From a checkpoint of a small mixture-of-experts model trained on Wikipedia.
Experts: 256 experts in each of 8 layers, 8 picks a token, a softmax router.
Training: a variant of Adam for the experts, 275M tokens.
Below are experts of layer 3 (counted from 0) of a mixture-of-experts language model. Rows are named router (the router's row for the expert), gate (a neuron's input weights, with its number), up (a neuron's input weights, with its number) and show model dimensions 0-127. Each number is 128 + 24 x the weight over its row's rms, rounded and kept within 0 to 255.
After each expert's rows: "mostly gets" lists some tokens that are sent to it at least half of the time. This comes from a sample of Wikipedia text that the model never trained on.

# expert 11
router [147  85 101 114 135 151 127 103 110 119  97 112 121 148 120 111 122 111  85 122  86 109 123 146 134 162 129 109  78 139 139 147 125  89 161 163 100 132 145 133 125 127 168 142 142 102 172 125 156  98 109 109 120 160 130  83 134  88  94 133 164 149 165 125 101 124 121 106 139 126 117 106 143 137 131 138 117 148 122 130 118 164 127 122 136 111  87 147 131 141 127  99 142 109  91 150 111 109 160 123 146  92  89 107 176 108 117 144 150 149 172 158 125  86 120  90 118 100 107 137 162 124 190 150 112 118  82 167]
gate6 [106 131 132 143 155 169 148 130 139 146 134 107 146 168 173 110 110 131 104 160 114 104 127 116 144 121 113 130 144 108 158 164 113  96 100 159 150 116 167  97 151 117 110 150  72 151 113  89 132 103 142 115 123  99 127 129 155 120 173 102 135 128 145 127 125 165 137 106 163 112 119 140  84 139 114 102 130 166 125 117  96  88 108 128 165  89 124 121 183 153 139 129 140 168 120 126 184 137 112 104 139 127 129 174 110 115 113 122 111  83 116 145 101 149 133 127 159 164 161 118 134 126 103 118 152 137 182  89]
up6 [129 146  98 169 155 133 154 154 143 155 161 105 139 159 141 138 138 148  87 170  99 120 149  97 141 144 171 107 143 109 126 122  97 101 112 154 131 117 145 137 170 144 112 151 128 166  87 125 101 115 127 130 107 133 200 148 124 119 131  84 165 159 146 172 150 138 105 111 144  95 131 136 125 119 128 100 114 162 145 144 129 121  82 161 134 111 137 119 155 111 121 175 137 116 152 114 157 196 177 117 131 148 139 161 122 147  89 117 113 123 110 148 132 122 142 125 133 173 141 126 162 120 117 119 135 115 160  94]
mostly gets: " during", " until", " before", " After", " During", "After"

# expert 254
router [125  92 115 133 149 134 140 139 125  90 129 108 161 108 182 154 104 142 102 119 141 107 133  96 116 123 107 137  91 150 135 151 136  97 126 115 103 102 127 149 108 150 137  95 151 119  74 126 104 112 116 171  96 104 146  95 106 164  92 120 137 135 156  92  96 114 120 105 135 164 152 147 106 130 133 141  84 153 157 142 131 120 160 156 147 104 139 140 162 150 151  90 118 160 129 145 148 126 132  96  67  74 141 152 151 133 139 127 141 142 102 115 122 118 108 141 173 134  98  88 130 137 108  67 135 122 118  89]
gate0 [133 152 113 106  80 103 115 150  94 195 100 152 125  88 140 138  93 112 137 143  99 121 129  80 150 104 156  98 104 114  98 123 129 126 100 123 100 166 127 109 156 183 117 113 152  76  93 126 133 166 102 130 134 111 148 115 154 114 104  82 120 125 187 115 153 105 113 113 120  99 151 115 109 110  98  90 147 142 120 129 153 142 117 126 123 125 125 151 110 112 125  98 157 153 161 128 139 165 122 118 114 107 146 128 118 122 120 145 148 151 189 131 130 134 135 140 124 150 203 146 144 141 120 151 126 119 115 113]
up0 [145 122 138  91 160 152  96 146  84 169 159 123  82 135 125 135 103 136 161 119 134 140 161  68 123 153 148 118 125 102 108 155 130  99 102  89 121 127 137 169 134 139 149 107 140  88 128 109 110 136  91 125 141 137 132 145 134 123  97 101 120 135 132 152 158 124 154 137 116 149 142 147 131 101 101 124 133 141  88  93 125 129  90  91 167 136 212 130  97 109 102 121 152 143 138 146 106 139 140 146 153 147 125 142 122 130 138 114 172 148 159 131 152 122 124 119 157 151 180 178 151 154 116 103 155  88 119 127]
mostly gets: " its", " their", " his", " whose", " Its", " largest"

# expert 253
router [ 89 146  91 113 154 120 133 140 143 127 155 122 130  93  86 104 140 114 157  80 118 118 157 151 137  99 158 125  98 131 139 130 156 148 172 114 132 158  95  96 157  94 156 126 171 124 176 162 128 137 109 137 144 114 109 120 103 122 154 140 123 124 129 110 114 112 119 129  74 113 130 132 129 145 132 111 150 133 103 107 127 132  92 155 136 187 106 145 126 102 101 139 165  83 144 155 132 120 106 129 161 116 162 119 156 183 140  85 184 136 160 101 124 124 149 112  82 124 165 114 168 126 123 107 110 124 138 143]
gate0 [135 116 109 109 154 149 139 118 124 116 115 145 109 104 148  87 130  96 124 111 109 108 153 116  87 172 157 117 101 172 169 143 127 152 129 149 154 102 123 129 150 147 117 118 122 137 128 113 163 113 159 115 149 158 150 136 100  97 115 114 154 145 158 118 128 107 130 158 168 154  87 134 132 137 138 156 118 141 140  97 100 123 131 104 147 123 110 167 118 101 128  98 150 126  88 135  75 122 174 138 160 109  89 135 154 131 136 120 122 189 159 162 174 147 113  78 180  92 147 139 110 121 151 126 122 101 113  87]
up0 [144 180 113  75  74 163  84 142 146 128 103  92 140 111 119 120  77 120 102 113 155 125 121  74 135 135 105 105 149 130 123 130 140 140 122 143 128 112 136 119 120 130 122 144  85 134 122 146 162 119 113 153 136 142 120 103 157 146  91 119 135  77 136 118 162 126 153 120 111 106 142 128 134  88 150 117 124 139 168 127 112 152  93 105 102 119 113 148 125 117 120 147 148 122 100 152 124 167 165 154 134 134 128 148  84 155 151 178 127 118 142 139  64 125  88 117 164 151 133 123 155 116  96 171  80 105 116 119]
mostly gets: "′", " ft", " −", " +", " cm", " mm"

# expert 40
router [ 86 160 108 138 140 140 129 129  93 155 103 159  74 127 143 105 147 178 144 166 160 162 107 171 113 123 130 140 151 132 106 118 110 149 198 112 112 109 180 116 122 117 139 148 146 149 123 158 151 149 127 114 143 132 106 158 149 146 163  98 102 115 125 159 163 129 138  70 123 121 115 106  94 104 122 124 149  74 133  85 104 112 107 100 149 120  93 106 122 141 103 152 137 122 127 141 128 124 109  86 110 115 179 134 148 113 170 135 115 124 100 110 153 140 104 117 113 135 114 114 161 113 147 163 134 132 134 149]
gate2 [126 109 142 117 176 169  86  97 100 133 117 131 112 120  94 116 149 172 110 129  62 131 121 152 171  98 133  77 142 112 102 119 135 116 168 111 177 168 121 138 122 145 159 124 154 108 144  86 130 125 135  82 101 123 111 135 148 143 129 121 135 123 172 150 130 125 122 110 109 118 169 136  96 103 149  90 116 101 117 118 124 115 140 131 146 110 102 116 106 171 127 115  97 124 118 130  85 113 121 118 102 107 145  92 116  97 136 134 154 158 107 128 119 168 124 129 113 118 107 138 161 115 111 157 153 183  76 146]
up2 [108 132 157 120 119 140 107 145 125 148 120 128 119 138 112 133 136 121 129  77 128  83 101 121 105 127  64 121 163 141  83 115 126 103 115 156 142  98 124 147 157 101  85 110 162 154 127 107 102 115 126 169 145 148 139 143  90  96 144 130 109 140 178 118 106 112 136 117 163 128 119 171 107 118 110 143 107 134 125 141 116 131 137 138  96 105 113 121 150 103 110  86 155 116 136 108 139 177 101 191 190 138 125 112 157 169 133 169 135 168  89 143 106 115 103 109  84 140 122  88 112 105 130 149 113 118 130 120]
mostly gets: " K", " FW", " MF", " Mr", " AUS", " ITA"

# expert 26
router [162  80 141 112  91 102 132 107 108 130 160 149 151 117 142 165 157 152 110 153 121 108 138 152 148 126 123 101 155 123 116 154  99 122 116 162  67 128 142 119 109 133 150 111  91 136 117 136  90 133 118 100 106 137 118 110 162 130  71 136 177 126 112 151 121 143 145 103 161 173 104 125 161 117 103 154 149 161 139 100 139 148 140 103 154 121  85 144 173 131 102 138 104 107  98  99 155 151 115 157 108 114  77 146 150  95 130 104 111 117 139 106  76 110 148 134 178 139 129 124 101 114 159 119 117 147 121 126]
gate0 [135 129 122 134  99 120 133 148 142  79 124 119 150 124 116 144 102 118 168  99 103 132 115  77 115 133 123 130 111 130 142  65 123 109 175 162 158  91 131 155 131 185 121 101 179 145  96 117 152 142 115 121 140  63 103 129 106 150 133 143 124 153 137 152 153 137 104 121 102 103 121 125 140 155 125 131 118 156 139 150 132 124 153 158 125 117 119 153 125  76 136 109 131 159 176 124 120 122 132 120 102 130 132  80 113 167  98 177 154  91 100 129 102 126  92 125 120 124  78 103 141 126 154 170 101 143 144 122]
up0 [101 112 127 161 104 184 108 173 143 141 125 121 157 141 103 167 156 152 134 116  93 127 122 156  83 140 116 100 108 101 165 135 127 108  86 110 116 198 101 139  95 114 123 106 120 159 154 130 117 136  86 144 123 114 120 138 124 152 103 161 100 104 145  75 144 113 115 171 166 124 102 107 125 145 130 137 133 127 115 143 144 159 146  82 118 112 133 151 154 125 175 119 101 104 139 142 127 100 134 140 128 136 111 113 110 141 137  92 159 183 140 187 146 138 119 149 124 130 139 129  79 121 112  92 127 145 134 133]
mostly gets: " son", " brother", " song", " daughter", " singer", " father"

# expert 56
router [ 84 140 115 135 157 105 136 132 145 130 115 102 163 129 100 120 105 106 144 149 153 128 134 135 103 103 122 120  71 153 105  96 122 146 176  85 145  96 120 169 148 100 105 125 105 112 164 182 102 108 131 142 133 112  94 122 127 123 151 127 116 118  88 136 149  92 106  86 105 187 156 136 149 105 139  93 139 107 117 128 118  84 150 133 140 166 131  96 104  90  96 148 137 108 124 129 147 139 119 127 155 149 130 111 107 151 142  85 171 115 127 127 152 114 105  95 174 117 154 109 175 147 134 110  91 124 138 134]
gate3 [110 136 117 125 104 139 154 152 111 110 170  99 117 137 151  73  89 101 101 133 147 132 135  89 157 156 113 102 145 138 140 132 134  92 112 156 106 125 136 101 166  83 129  93 127 153 127 106 157 161 167 140  92 136 124 126 116  55 165 141 147 172 118 113 133  97 141 148 109 151 128 142 157 131 120 134 111 124 118 125 126 104  89  91 141 129 143 116 149 105 148 149 130 150 164  96 157 135 164  83 116 125 145 122 140 123 171 139  93 155 117  88 144 111 120 150  91 101 133 131  95 133 128 131 120 186  92 132]
up3 [143 130 133 123 163 113  94 130 131 156  59 154 168 134 123 159 149 134 193 104 106 138 115 143 106  80 159 143 104 100 176 164 116 165 122  91 140  92 123 145 126 139 155 166 129 114 122 139 128 126  98  89 161 131 122 122 147 167  90 125 115 119 129 134 119 135 129 120 176 103 125 110  92 106 111 126 126 133 131 146 150 153 174 151 149 115  97 138  99 126 138  97 123  82  96 131 126 142  99 158 125 144 139 104 136 146 115 142 131 121 169 153 134 127 135 119 189 107 143 142 192 127 137 131 146 103 145 126]
mostly gets: "′", " 978", "197", " 187", "DST", " UTC"

# expert 186
router [184 124 108 146 168 144 147 123 113 153 125 148 187 150 137 161 106 158 102 176 130 150 149  92 105  95 103 111 101 132 126 113  88 136 144 142 104 170 135 124 167 123 125 114 100 120 152 141 188 121 139 135 132 109 160  92 125 100 120 109 115 115 131 122  63 126 125 128 187 137 139 132 100 125  96 122 109 135 131 119  89 137 105 172 128 131 103 148 129 147 135 109 156 161 122 134 150 148 108 107 139  69 155  94 121 115 146 142 126 132 125 142 117 112  82 100 163 107 123 100 135 102 121 140 125  93 152 111]
gate0 [129 123 138 105  95 131 146 124 111 115  96  76 132  81 107 122  88 137 150 133 187 110 128  96 112  68 155 130 147 136 132  95  98 130  71  75 161 142 125 128 109 145 125 139 152 127 128 140 136 122 139 121  81 136 120 142 117 140 124 126 175 127 133 163  68 117 111 123 129 140 143 162 103 163 105 109 113 156 155 149 117 166 115 141 144 110 114 125 114 148 162 124 142 115 111  96 125 104  88 138  80 126 162 121 127 105 148 147  82 147 115 122 136 152 128 135 135 104 174 141 131 119 142 123  99 172  90  97]
up0 [118 143 133 154 191 130 120 115 100 122 139 138 119 135 105 117 131 163 120 114  94 120 136 159 138 119 144 131 137 142 134 177 158 141 140 184 127 120  96 133 155  86 106 121  96 115 119 103 117 127 142 128 169 117 131 130 128 140 111 100  84 122 131  89 194 140 145 149 101 103 108 113 123 138 143 135 162  97 129 127 112  78 141 123  78 137 122 152 140 127 107 137  92 157 164 128 143 132 164 123 176 144 101 100 110 134 123  83 165  96 116 133 102 131 163 138 118 133  98  71 136 128 136 122 137  62 152 149]
mostly gets: " However", " This", " this", " some", " According", "This"

# expert 77
router [160 121 125 137 168 121 136 147 139  98 126 136 107 126 135 129 101 124 111 120 106 100 144 166 149 127 118 111 116 162 160 170  94  90 149 146 115 118  95 153 133 128 135 115 120 108 153 154 170 137 106 160  92 128 167 147 116  94 114 128 146 170 139  93 152 100 132 116 127  92 137  98 134 119 162 131  93 140 131 112 127 167 123 104 148 119 122 174 138 164  80 117 126 120 105 176 125  93 152 130 168 111  67 117 164 133 123 137 174 142 174 134 120  82  99 103 103 117 132 140 160 116 150 123 127 114  96 171]
gate2 [139 124 118 164 140 171 107 134 137 198 128 124 148 186  98 153 145 123 140  89  75 144 103 150 108 135 160 139  87 178 100 124 110 159 129 114 134 109 108 145 170 151 131 101 135 177 156 111 157 171 127 129 146 144 101 141 153 123 134 132  93 129 114 117 117 131 104 106 128 108 133  97 168 167 174 101 124  72 158 130 109 154 102 157 166 154 125  99 129 138 122 147 109 135 132 148 116 114  93 128 110 137 103 120 129 102 148 114 155 149 134 113  82 106 123 115 138 129 136 131 126 105  95 152 129 157 131 148]
up2 [157 111 154  88  80 123 106 104 173 142 133 142 122 141 154 197 144 184 157  96 120 160 104 130 132 113 109  93 115 151 114 135 143 110 120 135 163 103 138 140 157 115  88 110  95 138 132 147 145 133 157 149 118 160  76 124 151 101 123 170  85 103 132 110 110  97 159 143 132 126 121 135 124 151 156 144 127 159 143 124 144 134 129 164 130 165 118 104 141 140 125 167  82  94 132 143 147  94 165 132  92 115 113 137 144 126 142 170 177 135 131 119  89 125 133 127 149 162 108 141 131 119 108 130 135 176 125 127]
mostly gets: " along", " near", " across", " northern", " throughout", " eastern"